{
  "n_layer": 14,
  "d_model": 128,
  "n_experts": 64,
  "experts_per_token": 1,
  "d_expert": 160,
  "d_shared_expert": 0,
  "activation": "swiglu",
  "moe_layers": [4, 5, 6, 7, 8, 9, 10, 11, 12, 13],
  "router_score": "softmax",
  "normalize_top_k": false,
  "routed_scale": 1.0,
  "balance_loss": 0.0121,
  "balance_bias": false,
  "init_std_router": 0.00979,
  "lr_router": 0.00126,
  "vocab_size": 8302,
  "norm": "rmsnorm",
  "norm_eps": 1e-06,
  "tie_embeddings": "early",
  "optimizer": "soap_variant",
  "lr": 0.00337,
  "beta1": 0.95,
  "beta2": 0.95,
  "batch_tokens": 65536,
  "seq_len": 512,
  "train_tokens": 377100000,
  "steps": 5755,
  "dataset": "wikipedia_en"
}
Below are experts of layer 10 (counted from 0) of a mixture-of-experts language model. Rows are named router (the router's row for the expert), down (a neuron's output weights, with its number) and show model dimensions 0-127. Each number is 128 + 32 x the weight over its row's rms, rounded and kept within 0 to 255. Numbers have three digits each.
Before each expert's rows: a language model's description of what the expert responds to. This comes from a sample of Wikipedia text that the model never trained on.

# expert 17
It responds to: Mid-word English fragments. Short middle pieces of ordinary English words after an odd split, often with y, w, k or h, e.g. my|ster|ious, w|ides|pread, e|yes.
router:119154138186165163123122153101172108136129205166145111140159112209159132083062194150139112141154131153154136177157120174073088110148101085068170148075132116095098130142122128109122122143115135139141153131129093106104116149107133189162139129136124071164149134116142136137171085107081146110101172141154125099073131118099131159069135111158132116075051088172187148152105106162211085099118
down0:095148094104182118156144127115159182136098113194108071140130131169091134148115072085148142094170120154065123096172110119100151142151086208143129171077157168137137147078107082145109157102132075118088093133144170144142200094114122135118133161189164128208096147179182106122113166190169105089116102076150110167108120117144138099101123168134117137074087125105114098137133175159136143157121
down1:126152146093177148114131117097055113068079184133131172122135083116156144134126141138145149175148142165093067093161144082106178139098105154126114153153159161130114102135131074108094113114094089050106096067137146113100193099162112099109109114125126088114084159123108117189074123117107103093126129150150177092128105129171192154184156119083169153076114124103135162185154059142135088085129
down2:086184105095111201098110105157106153173065137083132144108169089073149096197138071155110128126117100131161143109110157134134193114132143124091119145141113082147101147126111147103129084145137169142109146116133101094077045170118131146139130185094120072119140209094119171073143088136146072143133110142119127134138141174096103105114124189195130156078112152170162098156143142077167080132131
down3:139082136125093088131155139180122175114126143072096166131152166095114126108124137155174133066125178113148106149172097117092103132089173093077116163075180111190133087129130220183098051108115153125086139128123121142119084137084118157097105111109126140130137143148135118143173094170161067110106147118099138115162148178088135201181144127138183128104137137189141119186111092153195115139128
down4:140123095103132102153149113201186105162128145135120103169193170153192177162148110130103137128099150125093139085132109127135069121119182121196157159076108132162131126161156160148134135149154201111104128161142114090123148090036102116167106130146177079072094174093126161152143079148136133111134117118141105056166105158119112115125157086158151056080117097122115146167150073154157159094106
down5:140189202129176086110078128103153114032133112093139119101156149178127118103140202190122144116114114130128122127179086114157126124099123059121157084143100142120089166112110128130070117115142123166114142124123132098078172091170153127106094145126170165125158151153113132071083134107140121117094164067164162114144083098131078122154184118178101223140122107143155090117133105157102067139108
down6:094140116097140127145161132180094100146107174073130113127172149080103190144074167116134163107166088150160143074079118137087063165132160152119134110137109093113041138122111077144134110078137168136097092082125151141118170137131078116135072167190179077173089184116165137093162132112088097112165098159130140129125129164116179096094162176105116140164174151112142144187128106147160119178147
down7:116189166172144127125145146056145158135112109180073115142119101093117137157139130148122165122229156156158095114152097077165149109163105148168097135166115194081132131119131069110134179155168088095176107088120098136173120115123141123099128118126102137137175116060092141087137130121126142137123067132131129142129124113060148134109147153049157105184176134108136154032156138109106178163126
down8:119090118177195169090113099154136214093136093121134037069171203108071132138122139140119090093147121147147193158123100070100110096132092113164181150079120073141153145129093164137150133122132093139092119110175134130114155157122104092090127151110163114126133127098174143189109082085098065092122120118139170104120133137114176128123124159159110122150128170122130168155112090148176128207121
down9:103223118100144103168144170131092137146088109089188145115088090134174102144104053117143061131112147118140114106100148148171136114191092158125142158146108101118154077138111119138175151125112127095170134104146222126049136110099106182200142154109140057129120074126132108145136163171100084156135100123102139081123087159102129105077075138086104110090153168119120105094142155136117110114134
down10:120151145165171148138175158190135118152113194117065144063134133096155128158147131119134113236100067156109128145167160120122123088096126129127157135089128091097139143116151080167108160112124136091089161135077184066189142103122127078119157123172076087151103134140116109154125080105164114154122142165063098140065131169147125132112143114143113158121083141145132170216149100098105117181110
down11:118135103176102139078147140117117121097126122157157090150171136191126149155185194161137106114153149120106135139140081168111112096121181139094119131137140137118118126104121154145097145175107077095144149131128060138120122099117136162140096143042158119138116192172158150134140099183139188181111108143130154166183045141114164134132148058098113121113102127048146205176167139120106135206150
down12:135108159073108149107147135127131181111108151114173105125057129183106183132117180123153091111075138097096115095109131118148154136117154170116117128115130097064153141144189140178130125161159050079128149132095171140158137110082117130108064111138089127163124117141145153183157150146102031120138132075162126202090129123143128141096102103185055149153127126136142091076093174187093095130144
down13:115137118196158085107115176147125137135066121111115114118170166180105093132090113130167149143109157114136157111077129133140141156115113175129180133213081083062163172125159154185189129126168149076130158153165089141133139125106089147106117137136115163141133085125126087102158159130152183161146128145193089144165177129174160066137114143154140141086126178115154190182082170186099120118157
down14:179105204074127135093081096138114135136099133079098134184119151128101128146113158089145078092186187087118136135125174137111148154131144155170091110117167117135131151168139142142141104179165072136124163151084128137067104120070148117137075095139135118151076170092093086116122152149092117139079035156122166147170104104130082169098160110097156103117151097147133097139099175153145132033119
down15:123137129134139157139153187148174146180127147151083193128123102171134095114109120133160122081148069160154084158130138191196116178108134113129104102130122149137103158104149077110200110133137212132154148159136146122152087139144165144119108122152135111048150125112114144167177148105182084158182137150142136116130090063102136185084068169125144045110102123119120072147100172167113159124111
down16:137103134147108123139110121103115131124170147101104132102142130112163107100163113125098112118100149088168168145128138122180144150104115098078110102140145124158100124092163146155174060146153111216076131097123171147123120111140091139041100172066130140165177110148070159187156128064184161139062086138156183179113159115072157110154142100125079175187129077148127152101124146165127165176150
down17:135138155069139159151137107173095110101060081150147106143121115150116163152077133169075158096146139142132132146133096088149077069063211083143042118067093105131135150165155150108152033140120148106169130149122096116115130199069132100108158135147163149140109127116134093124116093178136122132139115148107163113148131144140144086114052135097142087106092118073134157122108163107150161188140
down18:128120133199087147104162178097110148141096150115087116082146147119168081152141072144124182107102068143111110154149113140120158117136159119126121067099086072077127170149155125090093069139100084142123128097120220098098154152170130103187077075135083077164075094122147118113101126156137149146132073173125108135187117097135183155113108131117083112206161102152145106116147143080118095119119
down19:152105199091090159104138120119136099147121096114158117066105152095121119104099115136114089113126130196153162132149092155143101122120101146163107117132166218147178102103121129099197110143173156162120054143147211129126146144115170162120090160124191127146175144117156090114145099141165094093088135079203104080119085153144146117142129172120158134127108083147126106096083159212134090174141
down20:135139120088135151165148066128152107083180184131112087112130157112119124138170110161112098154102116099132136128138129137166166113129135157070128107134120171211089124139126134129121150113171155127136117162151050173079146137111167108107147143086136145108155112154099138162072196145106113037154127051106121163140132079118124142098172142128160214153110090120097055071142164106072143105173
down21:103124147113134178113174120188159083106067154180132104138144082124139162085147174128115132121105132185170094114072113124077085147160189154125104159147105087103145136090141137099159101123164174105097134150109114134157138084105125140135137061224152116161107136130147094129133115154132132127158169156100092094147091084118153120116141079101070096099132095136134114252162077144173100115141
down22:143105132109173152041142161140153106093160071167200126160111082098071079134151144089160141122135122133087149131131119133111145138098071109132096106039158143162133117103189073165084141127171133165141142105132137134148143118126143152088153142191109138151144135168178134145161094059113088133049104134162156098073128135109171168121153171119117152114115089150168134168139075165176169145147
down23:057083128144152137126119116111098159086095159140158138122156128107126222128146103152087135132120125162115118102111147094096123090170175103109089157143125121058091159091132110127161102102129132137105126132081163128163058130152161193109172154133063119168063147166095090115079077117087167093143165160140080086077174158072149141166141173084085095143122103135148147195107141134094132118150
down24:094185120155076128101129132208130137103106096136098079177105172139117116134071120155167087161148106120054149185125140130123120122138031116096138121140099109140153123164106137130130122085142119092153119190158117051086146186121085112147164070115121126139089110147159110126122097190120153077161114142135100084137116109155200088123081146133135124119184119186174135159144113139126164174185
down25:131158088163101143206121124081147134129169140139133133043108131120108126071112152128101132147158142138136152159103087138188176096133116109188127151116177124077150166092152159060181135144098085146151115153103094190082107075057097145096070102146119110142155085099175092183095155099149106159166113131152125130109128146141116137156186100106135094133053112156099093091072125118135151166102
down26:142141151141148114156106173162191183156148176110119110148110140146088134087144136171084103165137167129089149113128140102181061092155124132105138129103109157142153136064118103181139064094147162108177177148099141100088139165164102134167136150123157172060101088100087085117140121137108148037120074139133069117122131147118089110174130167179146126128151075155084122050139188118095127111146
down27:173189149104173132136161178127159184113153103155129145083193158096177184174144111101139136121130112133136125140096156107138217104111153110138090137094127096088146163141222164096163111119170133160134129118147118105154126171097141145136136083131124103135103116032189125044128191144160114154094113119134066085123135161129149101115172162098164115182133146137138138118131088181098117144130
down28:080122137095200108120145150094168092111110134199168082154114098103109125098154105087118106089099168127143118119094176121116124106126159095113116098143146143159142107112106086133109174141168095128168188100111159105136182154173126182129160087101089120171095147126110115111166083184096145112162137128095110080119184114122079143100086099132022064156161104150132169200151107158086141094135
down29:251130132105110138112171122140168110077125160084129096144150142165153101131125095177134156096114207058141116087140133115192150143110099168094087124148185122151111121085148171130125136167155178144088109120184082150127100131139141128121110154107138142108165137128130166100110110127126205103108137082140166162106137159127110129171142089105104152152166035182073103196117133141152118122130
down30:127114126164165171184140142157128203179163138153158104110152146175122191132113181099178171163106119138128169125071169162130134174116174130104171142141102076160111116169109185119110090129091128160132112102157154120112153133103196106111118155179084090120066110069108078110139037186128114133104105152142138141154117120159114048152137134100123103159155150110105143062103115149136129082097
down31:146068145084166109138122125161135160161059141118088148096120107110133176136122084143142057079152128136151125146051085130104123109098109124110120147110120139103084109106085106179148136162108176176151167150152097145134135132023090120077119078101188089125075162090096062123113084091067126139080074130130165090119124156161151109115143172125107132089069116146116160140119134137137078093126
down32:153139100173132153143173147204189174132092164129079129159141155161157121116134115149158102135111134131082180126058097075117121143166124126099137156152114154115123173115103190178129147037093109136147119051145111106152089117137149097128109123131118144096114135035102070105066100094190121154120195142120099141100157111169101112084113127123146152145144184131118144148118127044128113155135
down33:105096137154078139144119083110126138138146094152167137144095072133101123134122046168150169117185178136092098121181150066134077081130088132120076103144143169118134165136174142126157103146164118052179164147102113177105128152103119101108139109055121156138150112190089114115135140072081093094155134133150104132151187166106128106202131118191150143080136144125055156103139169116094140146106
down34:174154147144154112088131167172120124129072107123070172133074107072145170160113147092111151143092198096129109141110111176128127141110138097089188231096110140140166161106103087183087139142085175138173133141163093067110118090141123140142124150155140145115128095075122127147110116079124124123106152191106039120108110130197100103131127209140155099118117142140082120136077132119142086110127
down35:123121180161179112139113177160138141083135131187152180151162137111191142087107143129099141185135131087103131134103151138086128094161117180117141106111132081093152155149145132156122150096138131102116114147165144069188200107218089128131135138142087111135058100139147155094147130090176132088152148129066171079128132105132122028116088114128093106122083146114096144146102184096080168097116
down36:141135107079145155189112117108113078099089115103156150139137106097142123062130125173067208146112133103118130162140170175184130173145175125105103116177108126122092101122151113075119122192136117156123139132157115175179101118160135137128073134072092174145130104089092161136127135112129051173208155170140161129170126116139126164122111124133140178172108181099133052057137163166109126117097
down37:072102129141173097140059120095096093063173130162083046172136120144119077116091146064089158126117161169087121107125187105132096192198142120119160144112142084108167156138136147171109104107129105064114131096128145113149075139140068138163119152133086156117093138130155138144116086117124059115150198086143181132132136112156118106162113169177103134116112155181142113144157102118149170079146
down38:124111083089153149083156124149147111078115153106103189152090139188156188129120064079177164155119103098103126118148183132142113145134088117148126119126171140102147137175180119167082158075130087079142087151108122125108114133099097151166158148139079164148087033137097183100147080123161135149168117135072057165126132098173118179117119105104129169133085066140147112187095136132127110107119
down39:116113138142144075093103119133172135147118120176080081086138110106140156154093084224177044101131079145100140161088075068174138151118071112149121136110130103074109095105173116134151093167138077157131162139144147128098101119089131149111131122150072119126107108152125120152147071162150074146162124117149080147061140139140142110146177159097146168141147168197076106183156088088107135149118
down40:140098065147130063114074126090084139140099099108100141149128123133127121153138148102138175107104134136109153125101150137099150186165143139127115081132163132143133143145124166098183202131165085092094156059105108091113145083093116093133168143096054154140110133168133073168117111078124151153101093120133133140167091136162090166137115156072176203105149108080171157179158190092164166164071
down41:134143109101140156140148129101113139165169113164165104110201093100104112162126087138127090125092127109084159117055127123101125164098117118130066121164110124117168071158078138145078111134105086139140135115067127192117169096116129113090089087108083093183163141117099157160106139190113135137138156117079130157168097155119179204101085145074124103165067133078106077059155154095117149094160
down42:086188121159126176130149117101151129200057190170109134194102126122120159135160133130168136132082116166170190182145123141117129140170111120161097118144113122095126138133189140110134190169101087144126133097094113193110157179148117161101125122126157190135214143101144151151135140165160130099147139133092167114071116120196133157118127106121152219174144137123130107105141180195143120118104
down43:101123143110104137067160118142128147202088112129155157107105102112102092138140097144160173182169171126135151179151144095085123180153128129135099154081131152128095103153137115111108104090089116110093135164057128083121125079106121074147115118123107132128113133077109128132146111054157117151158122153104197161149166134127142158156096045070047102124140131150143132183134100218140080143060
down44:109108104111129103113111159120111066099144121149128108056083079103109091127097123098148146125142096136112122144141101093121095188079134119150171099144088123152141105094066100133093151144078156144177126134140110182110142172129157093114088137158145076143100173144135164147107152127135084060141152178147184084165159121080115140098158085163143075110047113173068095234111110119133138096118
down45:139064106109166159097162110148181098121091170072174064111162141142139117111137192102113204115111133127157127137069130121164088114142134102142163144186134150157129162167107129147144093147161198076154110175105095149108120143168121143142167170112117122220116088120112154088105092142118112115103116112110107116129152054098112139180147119149086105157103100060150168145082126076097091138185
down46:137147071118103112137125134129109094126189173062141140180155114100101136124173138114132222089111211121140128155128115152148086104181128126119109122095137205141123183054133132128113099118123112104121153076162137107100192151156073106102102122151111159088192158166113101150156125141119051151097069108094119125157184112174169139138177123103165137157166119119136139060135155109114096140129
down47:141157090118120154105117094168115119150110138146145169160105083146092188142117160144117166113047111147072131140134127162133064145123095102143089115106165140123109104091102110196112104115118103111123166086121141125148128139144087160128075075183120096155135126091094152136122089069173055132142157212171113140113102116185148154081125176082153154162125138064108157068073077172106155159133
down48:098158111154092112128114141155108128110106150123110180167148145142174123151092086183140114154091152037104158052161089108090126099121070151134138125083093184136177139128092183170124101146119138120124144117152178129086074124094138105126141136089102098131161084108144116187133211112181132153178103117124116131157140142152155203069053139077123128102108157131117055137110123091100107153138
down49:108165159141114157086155109127147138125131062136078109064034155223130125137088146169115100123143117133099171154169118109148103177129139076182057142135146117125157121113137085154162122126151175078165130098183163098101113091067109086110132092152094184097149092095145099156118168135130068122133112178135113131160154103118122119106126128129145134093162214087132106158157094107075120141107
down50:144077152087163107132113163095143123070129092165099158099132162104112161163091128155142136095096127126122126176128213125123104149077145108142104178134172129185108108124130082104129099147100157211097140045127134138164185163195161156099135108183096145115128189161167074061105130140143135094119167102128146137147086119080163108116125183139146124093130176147131138054139101163170108118138
down51:105066117084098132217046096095141163164151162133151087116133156104129059149100111126132054092090180117175135094138099111173168106151123082024106160107148110075128134120091130167145134079125126128126115093150158094135114135126118131142081152139097172056165129086128129180105129069105094113134168124169097120137145120159124117151154151125105127127111154121109140064089177155161105153128
down52:023140120153088158142136107200140067133075115140133123130114135096131128134130152091115093099108145165129125167154095147105118113047072124121096112131104150174107111149110179115079164089116086116123155125123118074121095130174099094148094145165161106163202152102136192145123173146087195113153171114081159120103128137069175151121146140155147096139127151149109111096169151137148110224115
down53:163147145135181146152155135123099103109135100084140119103086152047158077108114037129095143152138151139073094096140088157175152163188135112197086119094132096197102147102151149154132103128123122099111140141156166104087136131158136117159127125175120075097197147073132165105149180135152156187080137189145157110112134140136147142136117178119073135147122138117111078129121120215158103105083
down54:067122125073125136163132099036085082150109122167140136117126089147127096138087183141122145097141109149116093113197094106130134134153153130093115083142178164117119129140065098118132195136138137146148087160151107094177146118151108196110130108059140148140183163139106120116129168138118103136133097176148165147200076123064071179127154128102158205109166129142147109068126114171106125171129
down55:099155118154096100151177086137155150132082138152141089142116178090146105122188103144121049120205103129169065112093167145118102159089179134108080122128106138137141135102100062138141156196146101143106145144114144115119110096075132159189129163108115143157149146089116192094112160148073153205129150178206097147085058142137153115121116117173139153114158092119133126091120119183119108086126
down56:217126148084126130174133160098147117145096127124128175127127103154143158162108170169154062085176128061146074074118140091147147176138148133101125081128181155128150117085150122092103091158122119127121089127087118104135066168126103165086124106182116128176156148072170109119110035144111143142182125135164121096128151106145173122105147187091109148169139164118141078158170144203107119148113
down57:049081143141143109088062110073189183123125164145241109110092173098137159122141119098112164119134096127084134084074155179154140115122166129160155108153087107083142109092143159115107156147091144167134103079175138125137136106152165174112134154082189109151147112111110129125102166133103146140151143143161143133186106063138052089153157139134115175121188119106139129090124161178118131116128
down58:129152164112146112134207134142135164115111174038100183122108080126148180157133079127132154081121130132072137142142097102082079116111142155116169147121111102158107128121089158090156176144134119120151154153086132122187200143159137124160124167102100142134120121141072127120134163077148122131123122122130123181096056173139156102104117061142182100103094157124054162130078137041123132171084
down59:117150162078102128113146141207082109126128125127151090159148144098130131159109160102125168144129114117140198095136101057113091096158213134089138125125158134142138096111163144134065167130106094134133188134148155166119178103177118088098074141123069150066070168145132130092149095159128165152118128152101110164127131178157078055123141159146120159126165076137077126105171159150190142072098
down60:233092161092118131065186156146123118150092150098145107213167087105087108109070105109150126112142156117129101155156166126137088058135160101093151178141156113126082164168091116131128138126195135120092121170070080094167095129117105155131169092109126120147098156121130145157150101118143083099119091174128165099108140151116140135123110187167116129131098126127143087172068158129147059073110
down61:068157083087112116074076091161152136112129093064139142129120102075128160125184109079184201149131115104172060132137123044070127152117103091166119121154128121124147144122129111154107139135159100117146078138127116090099172086077130130121159116124123098140098092169099170110118136097139168176172060147082119112158108121134126161158086124155169089148142153129148053116103143175154081187146
down62:114163065176153116198129169102091106172145135079108132089113151154080137166174139217100069134129147108131071097172139120124175118171138135124107087127128155135116174145135078141133132122135109115076120161190151115112053162105116083112127173138140138200115138133128162067090181094153126127051130126138187097143124148133122146124106144074141141108164168135114149102145085173112077147172
down63:174068113072117115099100088149125167169163146133149147152146118110112146098081116094105079092112132113151176146161142130148107112154126099083151150113077080132128060100092113147183141118046172134105068123091135157124076144119150196097078132144095193151178084071099198135142123171196133115178153097145126110168131111161170135104129148165138137133097125137156092174145079167148124127107
down64:117076122136123079183108150109147171141122121159163087068109166106120159157095081105145111200142139128062145178155114128092173115054128113162170138056132145096147085094121145189069113096110038135121085157147138114144124152124125160110161128121102147144146072148103126118138123168084119118123136163095081086130162147140130167072190147123156132177125146151161137124129115198162086151181
down65:089140166119137114098080122078098116136157143130094098138159156162155153109153112096106133133110109196152100095090097164099129103158192158153143149134107162119157184112120071160134159068106115082161137085118172109108113151159143143078177123177102147115115150095139096092082129104103103155064120089131151068093122119117072058145138120169142119168083063180092201162105137090100066131148
down66:092132116146047088166111105154128099133152123134153194124177102087105141105119183147149139107181093104124118178104130161093122147114153094069113105107107071126112121111139183142177129152097146137132127161110110115133062106103107066105209177167133076179133125142129153152122159136177128140178174104177097103182152141123141161111159103120113068135130087130128167187082130103107179191175
down67:120111125118171141129095142049132125171123116152057123080178106071148029126150069090143145141141143138147163160159114066122157121152139086109112153124049160101147108174106143163158147158087139092116189144147108120130113124141125105126185138125103051080195095153148137170191132115112163181122165159105131171119143091103097107128161166154154136134136136160084073114174142116138120141158
down68:109150211184119134109131147111113119170110133114134095058149166136171100097084127095145153145122146150103071152114161148133118098093078165175083172149165140111128140192145218157106106114122158111130126121239145109147180107136099134149129090076114135135137086113147120130128104126071154117103142178099093225158119172102117137130104138156140119164123154111137104107156069192096131098131
down69:140074121138059146175072094133141153151156067144110102156156170166071130102101155102167148111207102134125170185097149143127130107101032097111132154143124145111117127161128114168153137145096164156158078139138099188095173158111111136114078123134112096170124168150096158109148116152195063135108131088100106155180092090149078101140095121156115160113116125184111151052121161105099132139150
down70:118141145167104100155094092113131073132118105156198125099076119087146100139097118181065138136120130136077122073102163120133123126161173128123161122181119141099142105150143068083100066158123160155121151097127168142158121058150113172134143126060123105153190082087131167090112126128143106140157157146133145105077153118133142089111099097106129095207206090128050122057142138118131108111075
down71:091068163159152081141132093095171113126155106087091151155083085121186073155110153176128075154157117153173106117058050103125099156127160132126094145209122122138147083125154108082088153123151171172125110161151099115153180165146078164089100155112126100144150162158091169098141111133103145153084107128110089168133112152131187098085181150177128142077145125124094146159154107118098158115175
down72:185140094062060100181136131077105094094166156157172097147116148142153101084160072109139155125070091112125128156098133143156149140110149112178152161136162121127127093161116136190172084188131100151112131107110128110164122173112145155152153137139123123107172155089160125084084167099113140178128163045150138081095121085181094106159130120143100117141181073174076152088151095166154103165165
down73:106115124169109100158108079101195102193088108077130121123113148151143061135126094144151027098151112137141098142199113089172134160124159117178082117163112150140106145121118117147152090130144141079120098077184087105145142131105096154099113132124143114075146087124117111220111190144120134135110125128134131169149118120161147169179152130171170166075094124194150065181154150154110103126121
down74:170120100125108156136091141106144156136152074127154193126064094121123158114102148113166106090171099085089062141129098118158128162121098135130155080121138118119136115127132106197132076131087108126168098141122162142156135132105147154184076153123175101160135067121107121105136135148086112188170128143152141147160103129070038165108096149055175087109106109163081160120139082111207099103069
down75:174153136117156185144122096063131112126181122163124108103148070142073149096140159156146158101073096136113137151131133115163140112132084077164064137173176119171080149146129135155069109149124156126136138110171117143144182110123105156134113127128103099111163121126200107113112175096155193183065086158111141145187150056104093128133147131095124160094141086141101088048199151123090113144109
down76:117160095131153129032122107195078117176145165141096095123143108071127202148088115138115172109093152131085118138097172158105148192118125167105140131092135120139116063120117089107177144128068071125108071128131159165140129136138192092124132079128088167130111067188102108150119140086131114129131164142112099138138086136112179147121174136147109079165153177140132100145079094126062172158121
down77:154096072118142173152055135200145150080066150161134127128122103146143105169090116140124189094109137180105151153077085136062106126165137093123175077111115107137172122128100142162166132161116118152082099137116172134087093144126195181114093148144127130122147138145118118132105122136146156062182117101170047093141062161137168123099162130097088099086127159121156143162096159053141130121150
down78:090099136133100127105148191154134140193111167079136117084054145138136076113163160094073085156191125174137142155091137097115165158072104104122119133124140117109123163165130104126131055120081058106132143144083081125177100110080165153104129095148184101149107132095130141153111164151165100153132154112162149105089100147171128082088116130097140115176034161140122143143112100059098127127170
down79:141180172150178112126065076087154137109164093101102119153135099153114103124184196126133149163094063183196104205116104104148126100097112039140133123127130129144142141165183134096145137118173120121135104140152136194170131107094166092154127101114103076149146105183149145121032103076144140157145117126090139148115087150095081170103118139158148150132080115138104105137103142166150085132103
down80:147143103118155174113148200143110169134125115081105185156115163077121155118143138127117151105150174086073151149158105122152088076124120129139094155126124149092145138084165088115146094134143141154143156072142100138099135126173152172079118134129082166082138189085168092110115111094154174167074083126093142135215123116097159104126112092080089129173105189146166124036070125099117104086133
down81:108202149099152159103166149146093087157097097095156107105107106093102138166171080148136111117096136077151123081118159149158076158145150175112144113119146082138131132104141055147132116117141162087176109151126066248189103072067135147129120143150157132064089114157132107140130124080103046127103094156159158135120075121104102140105152131116123117162167180148099142107140153088092135145142
down82:129123071158118137100101082125134201022089073090170116135158115127135114177132127143144131139105154179086157155074131107073165123129173203097180159126158127147121199099119158133105154157168135131120128128163170130127154168126089138102113120059128096107130118121183161158134130121167090164138135125123157075176128133094156181133054136102163080101107114147045128151126115121154107123113
down83:124158165180144099134118107051159182098127105175145072099074105105116085123146176156150148120191075178185143168126144131133151154153162162147174075121119158114110117113103178134147123137169143158123085162152099120112064139103152059156122108149141130117153135098116168031117106142107137138092133150133114121142141107151104101152141139080134141194185148142044139111089068154073119132126
down84:099073067161123148126161056103118113157171152135150116131140108088166133107154153158174116124105139148137161113131129162148132124123116093101172100151124180106130143144097195133096147134086096071118180148139145134153109116126104077068133164118067168119147155114118150112143106160192169133098133079039179091175193120121139104119114164097131109158090194064122176079112185114082115149101
down85:178162171149098122194138143109178099135169057184114174148080111127151109170139136118156096101141114148136107120070078143063117108118187154174142090093160128133119114183161098131137101139161086101175146074189065082161116143104119148152161091116121173104148111121095148105109120164149119177074131111140168147183130076153147150153088105086111108159161101119132110057113112094114075149095
down86:091098090104142167146147160105095101095077122114216139120093106141121105092085092124070176087111108113087133087115092127169196134101081098124060077114096079180159120112122146121173117151106076131136072175143090137157127138119166186124104153106144117139135107118136161106083145130094101154180101193124154129145122146196121085039121098093123171150170103109156104098122131134097102157141
down87:116078116118096100100122094100195088135100098122128078118126156106126110164190133153099041054131096112106113113159110125137149145155194129094127061131087111150143147131088113086099096112107165170102110203097162147186105123113169123129115118100153127167183126187130161146097133121128101074171181124116126105108090114156175187105136163119109121143101126088146072121110125114032166146115
down88:099140111140122111159124141137062122148119078163140146131088147165079105110176100094163103142133108135099107140099112147112137096125107109138103104133124144055125119153151140088192225145134100150128135184141131111134143060112180115150091118081154105056081130097097112104146157109173077100069101089128082172134112157065102098071131118177091155080110101066156145119121146088146149086193
down89:131150101143136170079090099071180139137129142089117167099152133177170182109094161144133107148131125140142172200133181147169160105146078145189132173123163183076148192106146144142101135161177144061085125125093118172102160078105087154130135154084130092136084144139170129116143134157188143133163161105136100093174141115114151082152109120112162119166167151093101134122109138229076112124118
down90:098183084084110133127143183081108109158148147076191111139094127098115122133163150177079093111145127144148076115116105080129088121204070163203112092146203123084095177114193089150133152136088143139137164205110135151118125137130086068174114136122137136162130089098142148117141139116127130090126099110113131127113145139118146105104117176129198160075173135049084141090149151135113125106144
down91:153144139107122146138032115111153133166151080162115115189159117109168146127144099216180160146132165141117127089069108142092122074142148149157137142149136133101103145144122143138202108128153080157118123159083152109085163142106113110147085196068165117119140093150127137078130080091098105150143054092149126122086120103144097157137139158196113156082145129116098128037086142165155098159120
down92:137114156100045169130116141123109108097121119117182100103006110163181124150118103170102126144149130130090122120075050139129162130129118114098146096083113110125150111111121132139085056136145059116135116120122194219156120108148158148125123139090149128093130117139150183104147145108162054108119130189156103149143121075155182107078086132187096123157132158179106118122099114103121133116124
down93:088091086164160081204095104096141135129135104111127152148067085085170128114109145137093119093072098140100197069129085132146161142122112185131140170161104166085107071108130136088135197108131116094164126169154147107166121155091195104134143131165146179121132061143141106068156092164118217164087090107153116126126203146158134149116161135152130133162154144141116154100131126102125136116085
down94:179177096136135137197143125108139063129161093154151102134148127195136105177085076110188176141095109091122158115073141104148053154161122129163124099155126131087171095141195102132129127135113131131154159047103135131159206099105115121115132126107160091163191057172148114162082162137115158128116144117098159122153156077157157129091117143093096123169139109071168086106143126098120115155159
down95:133082130168129144201129160097114103145139126179100097131137158173083131097166066122141162150135135104124140103148080106083061068078137152115115159064127102120144127099120154173140181112151160136150175145157144085102125139084136117155156112116156133120090137090148113105136177142174141135062107140095109177153089119167105101168105176219121108074123078103066142111081203137103159109148
down96:135152140112131133098177077156145115150155143086092094146053170114122098101152100157146212134194163119170148106115171100157180148182152147096141148104152129153107126086113139104153163142126163136092128134120112088105096066173103182121108119119111111078168129095120090135138103150134128170057086155130121150193110114130112125119128102125159194137194120081094185059079125108084108152070
down97:150132162131123171107146089137150148139131107169124137124123116123171142103166120206150137158039126101143109079104071157120139067104158166128124110118089071152136133088145080160156115135179158178120126102152123175129151127145154129127146150117177108086121163156132214144098052110133138119179153101151084118124093129128121082138118130118092091192074137167189118199089175203127098107140
down98:093082130121121174122101142113113135086073037097152109123149177099206097089174110112146122179126093187123164101114127081113110134145115174141126146132134097080097141069162136122136117103102102106076114138071122163123139129091165109106075168152152114096116131155156143103105123113172133130128109157147096189129124107109149149180133115206151145055154130143152131120234147095060095131126
down99:191068073077131101105117166071150103148163106138131102102169117185161129219167116141135168102099124166134151164124140149160122156095116180124117149148144096137130128117181069113165056171144158136142090183128095195111106178158152158140098130093167155116161131139151127090098148062164147151089139055127127092132155122098139100121172157113136197135129136121153110103105162140058151129125
down100:114056097128112162053171149101093108166105187123208123146138107086165111112141094077111177114186096176150102181123181128137089142110102115186080130152126110082080169108184109103179116145153135106142163139133059181185163133079168124115137119113093095201098169149163092146131132105107146164110093162150148123127147120096170122108143107131144108120115135145109143205106149140130143147131
down101:054095059162152103197117102181115067137145131140120085106187196105100158158134144079133116123101149148089108096180097165083136091149127186124133118128143101164126156169156168065139100120154167115071108089130083110111146108135140113155166170185092134112181127149084081142084150164109186075128143134158115101107122106149114107150172107140114121101151166149127125186121200154151122095130
down102:088104105141145108096146106051159160161169171041125138083093158131141105113092163169151103139102128153154114148124132107187176181190159202121168166114136118153160096142138150086155150122156150094104073186129126154201078134132171059128114094127080142146110133085126076124069119075111064120120124102171092164114159129125119099131146142128160157145079146122116128110069147139121156142128
down103:124140141132127147134173157128069113130166172127110072101155097089180125156062121077105122094124081117138109181111112187119130157186144113156184102114125083111179133136107099152121135128210102162112092074149150115160134188060164138139145143122122145162082133171135112133148067135112078134150161119165139123158171167098123099120216065149103071102073139102138104159149116078142097150138
down104:144184171082147158177115114117095108116137119151123122157182166121104059174149103125061102163090119107168152108160135110145101164143139102186138070083141072158107175155142153104125098116142084127185132148130126160087103127088148099104166066120165163115116130132117124129111132112125137180073159073122222163099087089079164082111154084102161117103100107107120109141142127073123088178176
down105:067100126165097088167125144125123136094071151129108154129171093178137099168156118158160129098084086112148132141132114123152156119120076091114148091129151138118104149135137185069171095115085123160185087093089160105190107101146102135098189102143138173105151191137134151089069111119185115165164177130135196109166164092052120121099152119072108167107134067154149126158127076109085097120132